Experts of a small language model.
Experts: 48 experts in each of 8 layers, 96 SwiGLU neurons an expert, 4 picks a token, a softmax router.
Below are experts of layer 6 (counted from 0) of a mixture-of-experts language model. Rows are named router (the router's row for the expert), gate (a neuron's input weights, with its number), up (a neuron's input weights, with its number) and show model dimensions 0-191. Each number is 500 + 50 x the weight over its row's rms, rounded and kept within 0 to 999. Numbers have three digits each.
After each expert's rows: a language model's description of what the expert responds to. This comes from a sample of Wikipedia text that the model never trained on.

# expert 19
router:467481469508487537429518504573498477370449485513507476511513393508554572474511465431564501498491538423519567466435465538479563449485454459557498413558593468569471440485406487570526497424485512474513563532507482558517467423429483471486487511641420522597551532513485473537506511375484517598533522501563492500462528389505458464477502521443445497587590462449555418467575575370539460482534551463489510496459470435480607508446521486512520502493481626474532514456500477488495468575466535535476512523526497436470432553499520527510458490547382590430548478483542632515454437497564502427
gate0:532550569538512411556476496495459482485390497407438471512477449515548491503437405543574472508491417477579432592509411521419464456537552433529545402523561500436522491544548495442505508402575450470554520455539457455525471515527540559433384536453472574450488433447551547503506536450597467545489595458412515407472430482533425487554507518475504479450480457549402466431507502485473460572433539359533504507566467478577486571438513485535514473527485482448452552527504467514400582551503517499488480542419553587526517543497448414540553480583453525456578486487443453477443513464527487548
up0:526469497490494507469524479521560520533486461570613549522512539536522485564516439458485555427515473390418507516610598485546533547536511529542546529393514501460553507487603438514512455500389432535580468400489576440452425531505494526514576452447456520418524533494526512385493563594500479430471399521532554525492482505515491583604543519448483534545392461500480472516467496480526537431610501537527420511429512481490549586594518454486546419532538487541522569536498523449500407513431505601488526484561471461439526537536481539480478507437524467524491561509572464523448398598462492612
Description: Articles, possessives and quantifiers before a noun, mostly the, a, his, her, their, this, same, every.

# expert 5
router:612494530455438491496511484491495451530417553414536490670419586568541440521572456488543504536580547494518542445500497466508493481523544467489482541578515487512453439485505577398424533566466495559503479529500500413565504506486533449436529430501508440418580551558494458418530471459509512477537466478455557513551518483598427502450558483502440454494565589483578489511599382561496527462519512420510476548427510556556499440473483609564470441458468443585425482570457576537485474499433454513443483565453510514499505462505522560415537544559507432501424437569488547580532538478507404553
gate0:493475497470498569543533474517491498493445495488544556539493533590527412442505508488558586493523588573565513577492514525544505525431434416484583495501488531518497497562562557579466440548448522535457518400549486431521450526483593459508549461379434476535525518494483528571509516521398466526567363528524468479464477444514403463459487519498469438453513471453531520437424447473584504487632502544486482501401524507486496462457458501558456540464467536532593526554475561542501471504379470425573370481524540414577504434569519481434459458512470480445415531608511438492493523413577551559
up0:526557517483534531498428432464523472575539556422542468484520523493547516501460485512557545533550559424563550560410524596546537560450426473527518462500509551412552426421511555481445447516429496488520439541533509512567535480462548484415420551423505580498507560527555490535543572525566518527534480537559454455432453508502495365548522499536523547628456503472528446415546445570429558447441538537483575518532539571381588523450458544594454439549570568521465455498534571475507406486492526446552446488579438547471530440511565485424495493573531480500463524558468425461473600461539548538
Description: Number pieces such as years, amounts, scores and table figures, especially in tables after pipes or dashes, such as 1851, $157 million, 30,714.

# expert 23
router:502588493503490406597620453566428474548463424536486413515569466572526592416447550552487537436466446473515546547465490409573453461481498545500456389552536462360517492554473585453510627442404445498431497558473506489497485529561509480517549461429446536454510514505432512549519444476504453493512493505475483507514531635515464499491504523468488492555430502552504448477482530456484488465517503431505504447477511453494472569527465458527445579528540555393473503515497616479522365517497426519437544497485522448436501600622452552508537418404556543484493521554542480475495489533509440544
gate0:542454492517605506418443439451455519465427474483416419543562558574489516526443522497445445492496399554489500522500498498466535572513513562557494474449461514482529415470440487523503478431489499522465496460481551527528503478571512501454492468525583473678468492456455512428488509570457436451443533406486541465462355455547460515490583418471451493418496539461512467522468408526540505490393481571505518475522498406503476453532471484469469541534512545547531497564542524506493551502497593412483483520554594509416589480512478529561537534453526464573517615444480431403597599447382481516
up0:473507478565559576462492515436482478486540533481490514505463520459465472589517530576542501548474558476402468505528444590454526546513483492601534550581563494445486491559482454541438468487525480474517561577582459540459442487549458312468534485574523516539466505421524546470469480582456546480439481531572504446564567498444521494499344504526509497520431501450518534457517384475467506622532478515419502577602552548542546410451480476459495517502464489570526403565554453493464536477386494526422508530512605530563530482498418470493483410495475525598488460482405476537508525511574462562
Description: Final pieces of foreign names and unit abbreviations in tables and lists, e.g. Fenerbahç-e, Modi'-in, 50 m, km, kg, closing parentheses.

# expert 37
router:464471496494419554494452482546483462494562559379512531491428571535443451427443497484522457536507412533467491508616549425647416490452411360449518554468479512541469495512472569470563428530602557527500525587547464479528521516461524434481455473532455503494546479404501519494479489548383496503533497515525526519515503474568472490547502506521586424468508548395414517473403502642500441475427418500454477499529518492532474513529477618480531457506482480547417480447498473530517533501520438440534521494554506513542530443571391472459593382571414470492459515565514448530486538501498546467
gate1:444531518540518479518520434482514451525574496423462448588493590564511531414462449501398542391500428463416495457519451521486503559463501452501557435388585476427521574559578490465554471566486535467520412505503364506574438533501524424549430476433487541526461462453424550485469534514483625463369515547525439447442504546533528542535481558544525528550424505477536534500461461406520479571494503531454529529529444550544409489457488458511553519393510601489401460450564497569525465510477421495531549545558573499415512464548537469493510502493434510510527533445560467539484482431413499551
up1:519534491500399598497525473372513439548537518488503509586473560468573451587477460524516488493553555445529461536572545549504447570495434469403514449528443515496487542529433352500432501533488609510539555478527485451575510504513483476494487514576529551598469532523450531493542481463533513592363497448507372442510520659500474524520543494522533562516443459507447537405528388494472485542529478507493548428514537539524534388490549481514533463412461514490403528476589468386526556432487459476484462545464499489511595518535503472469466523504450590469531520504576484494523434454417461491
Description: Word starts in table headers and sports statistics columns, such as Score, Runner-up, Pts, Votes, MF, DF, plus res and rem starts.

# expert 25
router:581494472467539562481446541536540505517503540480556423454437617520532509423497584534459461482514478518565366510577552473544451520481493539509540578577506520579593557466515482600575539572536522561482519578495537458421483498514566463469471505478560494505525525346510534470471597527500447452512479509478521477551456440456595481492556568476463512456565554375510517482544542485491529459478481476551398444530503493496528516587522522501441502440513532396416503546484514576538498511514484506534504565555415577496573530530429469563583475419509326510504512529522444614447492482448485514
gate1:482517497616505620462437536592557549528567620521509505462495454605528389549491518526513529549482470450387519550461622460449499528460429514515587500479538437463484531501450483576528512538500559493492462519485488506547524487447463459585415583435511579536423443444601577635536538485546531513461432536485481507541421384585501517498605480413483507441489464459512490502522520467510449458531399460453487463546466430438519503446498554520468487552501544479451547502469523552527477545512520412520527466454492604534583453507485460446518503551527577486517521486514532483471532359479490560
up1:536521476499507439443535421474466495421441560477500549495505446445441464428522541480498527475581525580522528421427495509424527456462488473517523499490415617556496487415568467530535493474472504462519646477587507591468363484484489448470476512617475506517492465504398520467472408406489582442527524492541458487491497534597505423562448542476535409443521480471444448540430436500514523518595433656637501573524509459493474472580480475511513437524544471439563518465531471499513498497566509481512491477583519486515532404506510596539504427472541382489455529574511471504476456530451498499
Description: First-letter or consonant-cluster pieces starting a word or compound part, such as d, b, br, str, in dollar, bridge, Middlebury, trolleybus.

# expert 17
router:525566593483494528520559559417503498607492566466463460376485501479526525569526564569445524455475543532545516479484379437491475570442507468489531510496554463505497425473561476615431461570498447521494471537490537534475550563618438523561530457541530499507502545559508618511408440533460516477472510548516482547528520425478542448456449439485526411475488447600428534602562553645459496482489570434467481444469468458475489517476506481520487513563470463507464526534507416498483456507500557462537532482479533528440510423554628477621459588455574520477446601510490582486461524535447411499
gate0:457419485549509523470437503539583563505477499636506494492524440492563491508538538449502559486519499428525437600481468504430553563479606442403467547456503470524608516516545459561479453514449502432470538489492475556469411505492539572470525540450479454551412590474478443545451459533477499498456483416556500472467522466407502555570487502492466467436509586481518506555500486521504505511557514436505476609507477493568622382507412362408419482480502447578521486502597514464541493457513541557521530555498355512551481450549428459588563500511488450529539544435557515519444451501404503536
up0:434482421531530464415416512530547461548484501531483540486548514521494457510486513496506468522473534489468444510466484463462495495445465446499588573502555517590560512568463537521502462548547588517553477520495530515464473531499568687496543503479424460444527535481534506547432483510453470527487453505615572580459467433513496554404518472502418517503474544518482437504460531559478579457543505522435517405431464478425545381429496452511576555540508611564537525466509501561456452489485593591562482481527465430428508469543442482518333482529442493477581563613493490556599407430493530536
Description: Periods ending sentences, closing table pipes, line breaks and heading equals signs, plus decimal points inside coordinates like 79.18867°W.

# expert 41
router:466465520491498442498474519500502531433441581553512520503422468461569512515541402445498466511531528387455534474546553552430536588499410492463421518581500539471484547494507513454520422531542505482506554488487425438534463449494449474478491550405519508488477490544475442462432468457458486541469533572532524371472511502509480456598484552513440547534517541499517520513479446481543376540606371371486632509520341498513585574540493532544471458610530496438561515459446535505457412513486486519452429537537503593465527481408467480541437510536460462406528499504541538468456500545594427501
gate0:592456551466528552486508559523437552457469541547503414512446517489452423408522521588499566467543535492583414516568520499504549474465438481613431408452473490471416403453402399466448491445487503503562470473584448507561539564414511576476448508515519481549459516473454481518560570521455548513492470460562536487498512544507486574508431502523549610494479474435459474529597430534597506520466505501573609511412458462581478542557566415578489404452531377524540512516438527518487531538528516467446567517511652545504552498484507556519484521485465486424473506481538450441524481544491571499
up0:538563564490456490574353533545483515501495547526467538518420516483603449463534470544470573527483385411566378577514552476552461523514476474528482466539413477467467415482446461464445518552529509541452435446486508433483447394399471511497536485527507525480525521484529438484543382431429388440556468479499569515498432470520568607412496554516627528508420546482455478437467490579478546471497418476484477516508416540559495453529458498582546547466567468450495470489481546536449488498439559531454447496477525515400580425524435506502478495486573457555463507580516441433561533544515467474
Description: Whole common words like set, death, right, award, district, Year, List, plus pieces like broke, wake and numbers in dates.

# expert 29
router:511531525542464455560456525498513433487629438589479494545563590505481545484479506476569444428437579538504436533436495513482523535478599520456466449490518490447481435524550520582540522405523396514394528407484551456558512442564474530487584580390544501572484432432540512469535556528513404496529596501509513463500487571421500528391472478545520521478478424541501450546466516406455394474591436442540502448492480516522475455528462431583502470430539473539530433493496511447415467424513561549442554508456524445517535469496608516470525489459518358516547527482503511524510410531519504587
gate0:472414583424560499398524490509472479512488462541514515496491405557596485459438400511534558557524407474548492479415468484476495429533511457598539554546529499404437432571545548513506528538576441483517506540525496420485520433475544461458487575546519537566478457524543477472522512508584523529536564438445496494465426485499518533511479521460463494481511561554576516538536433496544517512532552578499511476583413501533484482530501543609570494496458507559431511478432557398453494426451623487511492522571436485506495465454434583543575507416466536487471563396482588484630367514564445441
up0:453412538503482448359455424463519507480519469486514444374435511457513456403485371599549485455570478561537421514495540509553455476467441490556514437510444506419507532531532532506531502527583514441508502500467612414602618531544425593482554471447410494412532491497459523485515576495452455362506448471504495505543463559464531517446531463481493512586503543462547489605503524546549485578502530462497477574547524557525431473454489509431527525443567537401501468456515455538429498438486406565490438449470493428465498490428530480441487571438525523518435481557508513509543523461497423448
Description: Middle and ending syllables of non-English names and words, Slavic, Indian, Asian and others, such as -ić, -ko, -ka, Hrishikesh, Sumgayit.

# expert 1
router:484531459480578478529537538541466544554592507496624440628432558431541472504435561509488554518446512497465497469432416513520399467497525525491543609520579525434472469452545439368439623520465439494504436509503533486563518454556448475498542563532505538577515508463527596474525439525489563484481489562470455481444498546604645536464522481505503456500375425430482462510457455590464503468453505500489383515496471503521525414498470461494481491460533489453502464557594516472585454498513422524452586533550518464546475508520497483449499544451399443510551514497491506614496508439391494478
gate0:472450516408446529494515534490555569450419528413453482484463503531532492576529480490438553514520415470576546520472554521427541513386499490473508515469551413515502425492520476460587414469486430494538467595500516546497538546498520471532601499465523545511509536444454573479411555407496482517507422572438569432465524424480460425512508621486509555443496581446376559476526512568486434401565466484430443490449577580478551551587509489480467514487532470405422529453514577570456460421491494449525515496475563506475438482589487477494439522551536492548520536500439462452415408568433579527
up0:577445481504509432485528532531503558429473463439501496485476554554556464458471529430539455454493514459542485567562477625496441494520452564460457471456415475537507488439568470464552482395370512531567464480467428534453518549499528527495508403479547496483623430519483471529530561425585532484481510431491622377514498460550487509560538518408486529496501514345427494479459412566530509605483581461561559531396497550470508530457517439437533498532513439535579517541495462556436506483476508429470445415510565416475499494469526485515486504513485487486405565553539481415422580468519575519
Description: Single capital letters, often rarer ones like K, J, Z, V, X, in acronyms, call signs and name starts, such as SIGCSE, WAVN, MVP.

# expert 15
router:434483569559555505531486483398476398567550458567416427453513534539533528568482486535395522536457515518515475517554448525563454506500506481456489382484508543414515420463477421467474486498499375505473469548481528563528555505507452550502591445572515467486557591542520567479515462499577512515543533474479409573600453479554458547476556524548574479471499483590453476500452608530577530388492544550396531507465576452458477450577514372501519568541515423495464454522487495547498549555536468528509501424501570502442505453414481515450398463469537549531399484464475463485555427449437548528
gate0:477392499580469532468481548565519541491528463539547576552471512540502496478496429480425467559458495503478511513499472433433533530537427461439492550479485543457422506473560608489490452512501405410605545537489509486536504378443573447534496483488525495491523434450545456559486416494537509419570580523529493502498462383516451444377438587437483566491562525484556517582544501580536370523547568457548503493490577487511525420459583472570526517508452479519531425493563451468514469537553467384511386531465470554570503557488441575485500459541453471579490525501506457492435462404445593514
up0:467508455547613549604476497514531496478542516515600533504425613468497539569540561490432438480520445591486474539531499416454545532503520510483488499522522493434535564587513417493547431582555457467617438614445504512555480466514486440429498472495483512512508525466440490446405465530550505510482442366542450463530486418314511541524471524607457504439497510491535447487539550469479486452614479518435424542613470449456504470539478530502496609486471527522469443472532544474470473557471523473544488621534496538532420530556423479440529506442477444506458519542469534548518461558470573493
Description: Separators in tables, infoboxes and stat lines, mainly pipes, colons, semicolons and slashes, as in Citizenship:, | 0 |, 2021–22;.

# expert 3
router:440496496480531428387455440542524465489406431501462428451572472422398518543554581528581409488512465436522515533539521610412512522536522532554420295469564546434443546592492491478451465431444331552487490509439596492463536463493497502535472570445581476467536492516470501459502494508599522447487497504524545529415493518494463471500463445506531463468430405454478530499456433445542462469525491455498463389529428482560431556446552461535532560490565496561576512434468481501462475503542543568468508496491540485505446473512561511468488477531484586520570438467563459516525499462503489525
gate0:469473539538549529421502435554609391540559441523489490428444517473462573490549419516504512571513506393495416581481496585393467522479473471383492379510490494504547508516541551495434490486425464478470520484495520442527548455444473476443483483537512465437556376527483511556473555537474462483524498567490451475562497397537576538542540522535518494560512476477427501397497577473493412463548514469502513587476484431510517543495508445467632578415490509576452591506491518413548478337505448552461479486491410519568401452456518469461481517551423501501459474455473493499556513477455489568
up0:571566462478533513486438493460645481507467539476475588537457510447513454472546558519516436467393416521432557521502546476559507463515565455576441517437597567472528508426421476522559504464501523585520506517511438577473514505527565537425503574607509552569470508544483543535541600501504607474489451545477419491470426568456526532464523514459637445500500540447441497685542446452442458537485491559455546442504558488470510396515520499531509573509529490518509494491489501557595563552476421469527600441553556516453520479536540464560519441496462500585521501460549528557551580506475507549
Description: Closing suffix pieces of multi-piece words in prose, such as -ed, -ation, -ness, -ible, -ful (silent, colonization, stereoselective).

# expert 39
router:521553473582454549475537543525462554511565534440531503464447490439482451490411474473399588497448510496483483442424490538525485507546539536516536610490587436559492476399428437519447560571493514446479467551427539444460483462496525498492476494564537452446534531361561483515454480524566600494564453482491531482548558362560444520528493470510510604473518570502500522509473398545442539615409533467462444487552530471486447467482550493505452442539472521523479424511499554506520468460571488551454582523451471529588493484507546485608468561423509360482570482450506557523484544394547402553
gate0:571490520553397551521485514562447540543519540468451475503450562405516499519462400536490517512515559496578587508561620497546476468492431459553463481440529505448441512601479456499532518517510540399596458497457521483537498387514495433513443540415487603501516505474459577544473450519465566533499503511550417679465501559604440476499425456520587567530481507537483573534477459493443484513466475399530481449583468580458525554469500495582535483447429521469537443490542494459441461483523455535526539429474460540538596505554521488553510463565454524425575494601491466482639507471480505484
up0:458559500569619572485536584406546459538457438513547452505458549537530599509397518499519530456423515428459422466448447577472484449460452428494463531501521435494471516537494432534549522531493534538438447428488620478591475556524528511463588472454567409506475441505588443477450544423485505517502461491495455408500564477461455443438555475509406451497473483550480457452568461502452548553513506498505514564494443605434521595452491418525603549450485521420508488518468507514434449458417496563489466531494555424422396440448580466526498530532434443570564584525526479483507512502569447470
Description: Opening parentheses, hyphens, line breaks, quotes and capital letters starting a word or compound, e.g. Protein-coding, (/de/), U.S., Miho O-ki.

# expert 27
router:572555586499438539562537530478547513545513468504591500495503494445497505591537519534617441407576485498567385512468544470494523515472545518502553407404524422449561595487430568513484556452451536486544507470448570522517472566526511464526547497536501524520476372545451486505526589456512542563482476529498541498517426504492514522472493434468473498499515471583523394508613432491461523501483521539479465525533608548470484490507438498549603513478533489482431384577549580464558541514437522576577465481443552450438459526432543533402434513541487556540568536489522436513379423580441566536
gate0:465472450430498415539464579530535478564505490519413538534516510499470541428524517511530396477533431430543572439489447446463525506429505481626558462551471447593546444510550582508509539518548498461482571425374461530516444502501515468469551440446503488454520548525359461532403471532488605523539558528537541497479500542416473653503579498471513535518545539502516517565471537474401453530555517454476492492512545466380524514515489465507512477531468452537479537548483516527539420515478375440538480502476473496589489423478528513415423448475400513499442451542425545526417456402409529497
up0:381505545460457472485495532445537548471501404446492466515518599487469432467435499613508478565562487423487535553412495571479446519468523439534459532508583538510502444425523531498575542494502496483551537534478416438408472360499504517455432544538358520432601538525535537601475568545501487494564488417503497440441518507523518553542471521501529446451449424480533418499549552463499558466466585495598475514577503463490506522551476447479484461448584463534414521533507412473408458466428553521509551517469655453445470458493507471571471477509550503449557580482419484520509482530494439563
Description: Clause-linking function words and modals in running prose (to, and, that, who, would, can), plus adverb endings like -ly, cannot.

# expert 45
router:508503516476454465545474488539502436435480479641588443557524476519478550471530422508521503521471489547490433556405507597414458559433531488501440427546606505442502372539548474500460515400465453489508517454507478565443446491577504509438518510426412543567473493476462415517467486482456488513474552515542368457502435652511485485470507437548463506525451424591481486497511520374537451441498418460485521518513404508522547502545510375491448588424486517463552431515563476395509503595419442561517516458488539545505544461569531506423482479547467502562543474490466460498477544536497455542
gate0:420528494521457433519470482576494494439580505435524539547454612511427529567492510471546479484549479465499495586465547412466467520500438432496501485598518471540499496542543519465457428605552452552459499483536443483527500491386452574484482512512537411542468484453418520450490448605481454441523481458545492562532548434462402476458454463496465578350548487488478465448443435526521436402413538459436542568573422408489468451478585472557465529470480484531492459512453440596496580534395494473491538477431481506559485510431525518442489540569418472498648434453470472495536448522511511540
up0:452517490527573505597505437434551567516446525480449461617492565474475528576615519581466454497512477504511513497523463420526526439464500506481515575512561546451523531572557552431659505488514364487547432568539481520554513412510440519465514438502490472508516588505484416428415514505544538461463527509527466515525399449435496427552585462494497477435441399467465523446534439489510383467469530523568496502470443462531594467572413574580469482492542429466514487421516515556465510538510501536517514578547532533543473533494430491518482411508483483480546604504546475556539430625512545451
Description: Endings or whole tokens of well-known place and personal names, such as York, John, London, Connecticut, Massachusetts, Elvis, Leipzig.

# expert 35
router:534474431464496501470568386552512499475437589498381556410489424529451508460470509501477522479558483459513541476482506481494509579534463549567529508517497479572553588557530548490569484518525510512585506552616514547431550517359473511594452476427532485396482516435494473574564487526506505470472506516563488526421481473544401529523446479438473502564468519441477559500485427567514534572421617485503587510515490575487462484448596600512495516552460535407565548465446442542491522503502555448527492438474415428516456535514406470517504479570513500469529423581515503459500539352512565422
gate1:533432534557498507438404450518576573607518616440481473493420562533505387532476462498545515511566508516514427497522574440563411571474628507519478407476488517530516571560487529494457478562395527552412512500470601529517454530453461445452530475379529528525423536452485528584594529504432425505537540486561578513472515497512542498405424513489425471481448496346541472545444474497472360505433527511554472536481477524419482516559522488542494505527532517549512446551491579565529491501397450531533542524529447495479472447529476447508442489479478474508430554515488547568484529476495534584
up1:484471434545506537492475561516482497491496490582542500585576560521544443486513540530520540458469422492538540558556491519564578491416414425450505539473447533615578416467575513495473451467566438510513443533527500518546538449530507612391563548571478448470496500384496435476380557458564550517561505596475516482506433440589513437475435509453478493445552504508413490548457502601483550520527472502448466545484505447549604483591446492524510516507521420436455482514463435443539550435542478474454443478474529433522584453444537474353490477562445580552532520569485559456444567507505478540
Description: Stem fragments inside Latin-derived words after a prefix like con-, re-, ex-, des-: cont-ac-ts, Ex-op-lanets, pursu-ant, co, mod, prop.

# expert 13
router:530531459469509484560555438544547526516435587451482545518599544549571525471527455475613464520496482368498497526428549493461563528542590501472413509433539402466466467543489460487517441452469503514555523494531526505508555548483525509508454430510594563447569394575495581504438565538598533451456518546513554479446502578456432491531476561505486512497490553402509545523514539543483423471445533430534477474487501464429416505414546444493404464490451438515582571455626524539488552537461499419547439433450481467515529473486435466524534456540530586526355464511503457458460529454394542569
gate0:506487480388565412433517535514545493487589590365503449384602537463549528542558478519517423528565546434446517594513537586430590482550522485590469475438468506458508501453477488559554504468527471509488622583509536561534518430525472512467432478503507506490479477488463558528566611506516541543470484514472592445459631466543437503499479511548539576571502472424498498489508413533552532576503543540420517488417486523549463449500530531493477436457633570512443488449554517478521480584499579526494542557563508546495426548482456453518547495557576489541473516477540470426542458483487443403
up0:531562506538502501557516477605435435530451502389560522553520429521399502558547449550521515616534458504563536479485541417486491514510428551562504404470494566498422512544512581549543525414552475511496413501472551491486539543565460591568487458527488471584542477500478534500583476487523542535490472466516545557507581517604361519503490502519468508510478454484453463514593470502536485580483602425508517454509470392514422438414536477416515483545521583431355397489515517449449599512443543442490534479520578466555420486422551530492580477490470525501483501505435473476516587471465524477
Description: Forms of be (was, is, been, being) and adverb or mid-word pieces like -ially, -ically, -ely, as in dedicated, inversely, often.

# expert 47
router:499515466459514419398467505470463569564486574479424530556507463505366490493461499438407544490492527468448565466587562411428563579500472498480521464416455522575449581549544560550525456538571526534446483529570461557534505529437430525474460492349525454462469590505535445527517410591462470545517444571565490450417486552565494444528512468488566526514484467485448504479373441546463462597471440399545580457568480479490472485486446547482496395547500503506566512433537493444435501556544583500474482460448477477515457541465449570522437510574564507551562495440436463528494534507481551523
gate1:477416514500494451368466461424536507583434559422483520444443548479456497448449510483549516478522572427505497497454492454618513554459493494595491466550584521518509504495487524491620446431507527522416527560596561432514539496531407515402420529525560532530516491463545501621490499508534494546440477438489548494441512353546530533516525495450502451460521543456449510485556485417466503550462505410572539444499462535456562568487591549483456461541483420576516593510597535506498491527497560370450487515500635496506544446472459488471523551491413496577509478491575505464535430546471482549
up1:565444493630479446533478613428471536466459421537589554442550505546493646527541461488516533485461532420495492528482442588554562550545555522483503530497537538450594504537466558556401493528470475447432500623479427507518448537589527526647450461434507461492446474475513473476465519549522561449485599491455476425499479473474529537436489541488503532515513621433533451509543513495498517460572543485511550513506593452538500600445518561560500518474428432498554503490498512454509552398464518500578515440427483466515461537476586515489423486519562485443449446477528628554427556511489442511
Description: Middle stem pieces of verbs and nouns taking -ed, -ing or -er: allow(ing), award(ed), sub-ject, compet, lead, add, mov.

# expert 21
router:532400395525545487441450474505487490475422440568509503497469514532497456506536464577519495450468430467441388581478534502445517532349512409504431411481533505425447477513617517524523490566520468476420446438446515455466471501536551477458528539353493528533470509462457490397483517522507477494483400464503508458491480517459502511443523559485477572472514439530581482514414444394530492451573429497521467402523507529588442614497510479530473527461555438450451477515544566420428516411455424492446447533534573504521434442433506533542434412412501505500519517432461500493475464596535462553
gate0:417585514492543493500331565545497412572468558449502452501522564483491496511478501515421493557523437500506583506553467521474521505495481498548568428498533516547516495495421513569538485494437437555428530461403508511518615569489518441406543509594497493538528511494503552475508585463480554478440607403540464487534475415485499548510538405434495532508543442452494489494504414486573525418501511450483479498571419537497487580446520552530511538502533476538460578422469519427518584418487420486450464473444409405513447482515479482365415476488459518442541562552505371486521418546551513504
up0:533483480586495538479482488412545518513430545530543513513411497650591386442439569607513540515588494502411437464516493480459466475471516447523442455511444505491434552458544503454513483558484526492498480512531417526543412472488431494381468475515539624457476536528512557576453416556628531439589443538450531456435414482450497491506497573514487522438538573459543489416535479483484505445500504517534507562370474458484385507366473515496514383544457506442496505610473435404546536488486513498463528465522532518557434549516510482437449559548531506447520490514497504495478488537529470521
Description: Ending pieces of English surnames, place and street names, such as Street, Hill, Brown, -son, -field, Birkenhead, Russell.

# expert 9
router:534477461499460613524499524433573516512493521438577547503385478511434413503480577490374534535499475600471552504557527534510450428515434536560530453546585552534455550441434427553557451519477543563560496566472494508483522489488577531500441452582507467565550481484477412497498486529518567529549455415466507530583429456542497489557565508506518443369463574468500459492463494633521518504493487535491492518577591503505462434480587525472498614517509495478476495528442452520506492451461451471466487589554550603505449493557482465584603489459456455550420484579474383394508473520481502553
gate0:435450455666481557461546436483523569549325532488472475501521430435547421513553526530477495484418519444441439428428447489544459491534484555468494521455537451461534601536492483554536477478525512424511578512511462568475432476544484552461489552450534521552503411486501605546513485481471544411423477459433536515460476530432522474511568496563466511470466528435488507472534486453555534545564517461488439486511528544421566381530514481613553468540403556500427504450504477479485430610502596483522581555517483550532500445480474521572538510492462544483553559425397466575449522406516521536
up0:441536543493412472586461431604527491539453506456572457521583459459516494544481500526478532514498525564439474533496499500469433576503506510596470503448459530466460458406553527460388510490500452436467519412564615438462570532499513548363481489504538470448455499479521564526525546536570546521517482458462564576488597469512614520461453583476521376423498457544511505419496400525505463458506548560467473474485485468472447472625538497506533446538562472599444586477496542491430495396500512401489530476480550506498534472436477519490542471430343534463481413464528471570459522482538514537
Description: Pipe cells and separator rows in tables, especially in review-score, chart and filmography tables, plus lowercase word-start pieces like h, ent, isl.

# expert 31
router:429515503555472570522441550504449462528566406528505476585554564510540529496526449502512518458427541537498564557492531489494523480493507449429566511506423481494507504444504486535503556472518515612476495393499577447640441529579501532451548521435409485491547537399435554544510471581531448523531469498539458481540505503476557541512509397476502542474600385472572502614538489525373385569516464564517450472459443489568501511493492415471462447415544424502487479468535599504539484448501539542509479533590461469490471485464558511523485634478514388511492561433478598462498496479571582475
gate0:573397461526493517540455525483567449417548508485498483463558551454548488508519513513411496471454504509511527454478539478562543481530559485474489452379579545523475562513476574490553490493454428418431508493476466510485534555486528445544437582567502469566556490478579473451469534587493494484549497492433416478598499544511481462476466499523468466537594492480488506591464364500436467438566466521508464533542418410572339575517577433539496483537538540551416472410483488500447478511448485474508496535462440527448482430504502455610402479458479604552586479516532477599435415550518583567
up0:519471548569538568496525492586505551572472584451529515480578449546543533564486469452572454443548579483510502437506424502509521474500531514481498511475468455534565546478544501463523475480473532448418483501486552575511478542457571439535413422391569546473531500473512456546544436504445560566550490513603587486451522546445475376466580446543607384517439446552588565406422528522520654546481458474449521431499548598474491455452532504463425508626434601458545466516515440545514518538541496458478462455463412480492500425472520468521501483510575524510504466493493468461393508553534534489
Description: Initial and middle pieces of personal names, often Japanese or foreign, after a capital letter: K-y-ouma, Shin-j-i, Mor-ozumi, Tom, Sam.

# expert 11
router:571542480406506502490405411492470462532416440434559439487613465493501528551508478502530464571542449454457559408549553514563517547463446466491509404494483502478478413489458441463579407501433551497543523497431429459522517500550529480529541453431571540522396523423521512424527464484527450539544399471480579510499584481501507558524463565500493542481426574413443494481411426578545560489402540521464528492431524486377460484414453506532509520445384577569521481461507456564516563498508517498515558468571485517492483472518471527484458472392508546413435463546422400546452526521501570479
gate0:540561480559546545505455598385457526478530504497507568441494459518548504483542497362480431438544475472485529488446554480588444445439487527524572489505491485501518512554546445531532479491531532452477583473515532558486415562491586412471495505496471521554540643460519483576466522518427472419528503571424455465514481444538536541411523470494434429521431541441487560575431536532502441521574461485526544546507563413571627477371499441478562525495430470488538463514489517509507479549520507498510424523581520546545569436347511477502465539476479522363477500497598488475410468442479511547
up0:513467449534502567483478490425483575563483529526545523475589369450547563430576519450524524433518471431629420556469447497560498469478511566554543489496611536463511479615509543468483537479468531505390506507460494546500511419550616549504514473476468503528541543514423408399573560543407520553558404558508535482522451557574465384554544516487454555521472556479521491483552550543531518515602469456524476631470564539528522465522427531482449461438457533498569558474443497514492415434529553515540539548531440536572511448513542505544496487485543442523502515462465540545455391565440504452
Description: Words in infobox and credit fields before a colon, such as Written by, Preceded by, Full name, Designer, Born, member, coach.

# expert 43
router:590469448440524452544535367428578562395531474505431406570571502458573581510556485540543482483522432579473466579548454519541524463538555577549483496526433577569470548490486517466536520450476523465531558486469521532442496475531391560564474538612485493430427541472441509484580546471495468510526431539418466431552552501442516528528440548484555473451483540420490460507383478490482506466561462548531522462561586575539415460516485468434493504538531520470556570422476485573572391545546422564428524408532514457469547522590569496515460521517476515527467460418480530564550447535497532507
gate0:529459494526474619499453541458562417474439662414513510515511543486557419539484548519477467494518425455612456519510494507528550595442555466485507419480513560506496534535525376588482430515513517547556559545485577559528483487485522457542433477463509470506520500518569468587513451469506499635482532536487566490472527450540470495515489395552505533562479450416568472512454462471550480494524468437454606445506463623495517427487589563546460537512524534541529354531509522482381459525469581492411420469493454487478542539475467544546480480519516496500514528604555404515443419490526527497
up0:588545514561521493426437458577430525541465538558442440509473561531448526502478464448558503428546445477502567549415445548392631480437466470380337468490435490460436565417540543515493418483463413452496483501526506493492489526432420489537552573471481506591497540453473457503550495453515489463501477459447500611503450478493450505551503486425483474496475568476483527514529454500546452463546577557484537536535538539574503485486533486488558556430530489453473549480465500566493588442538538481593461493506471512530511544466434418511531524568474486504510368559570591468537459440370605532
Description: Word stems for arts, study and activity, often followed by -er or -ic: sing(er), music, art, perform, design, stud, writ, polic(y).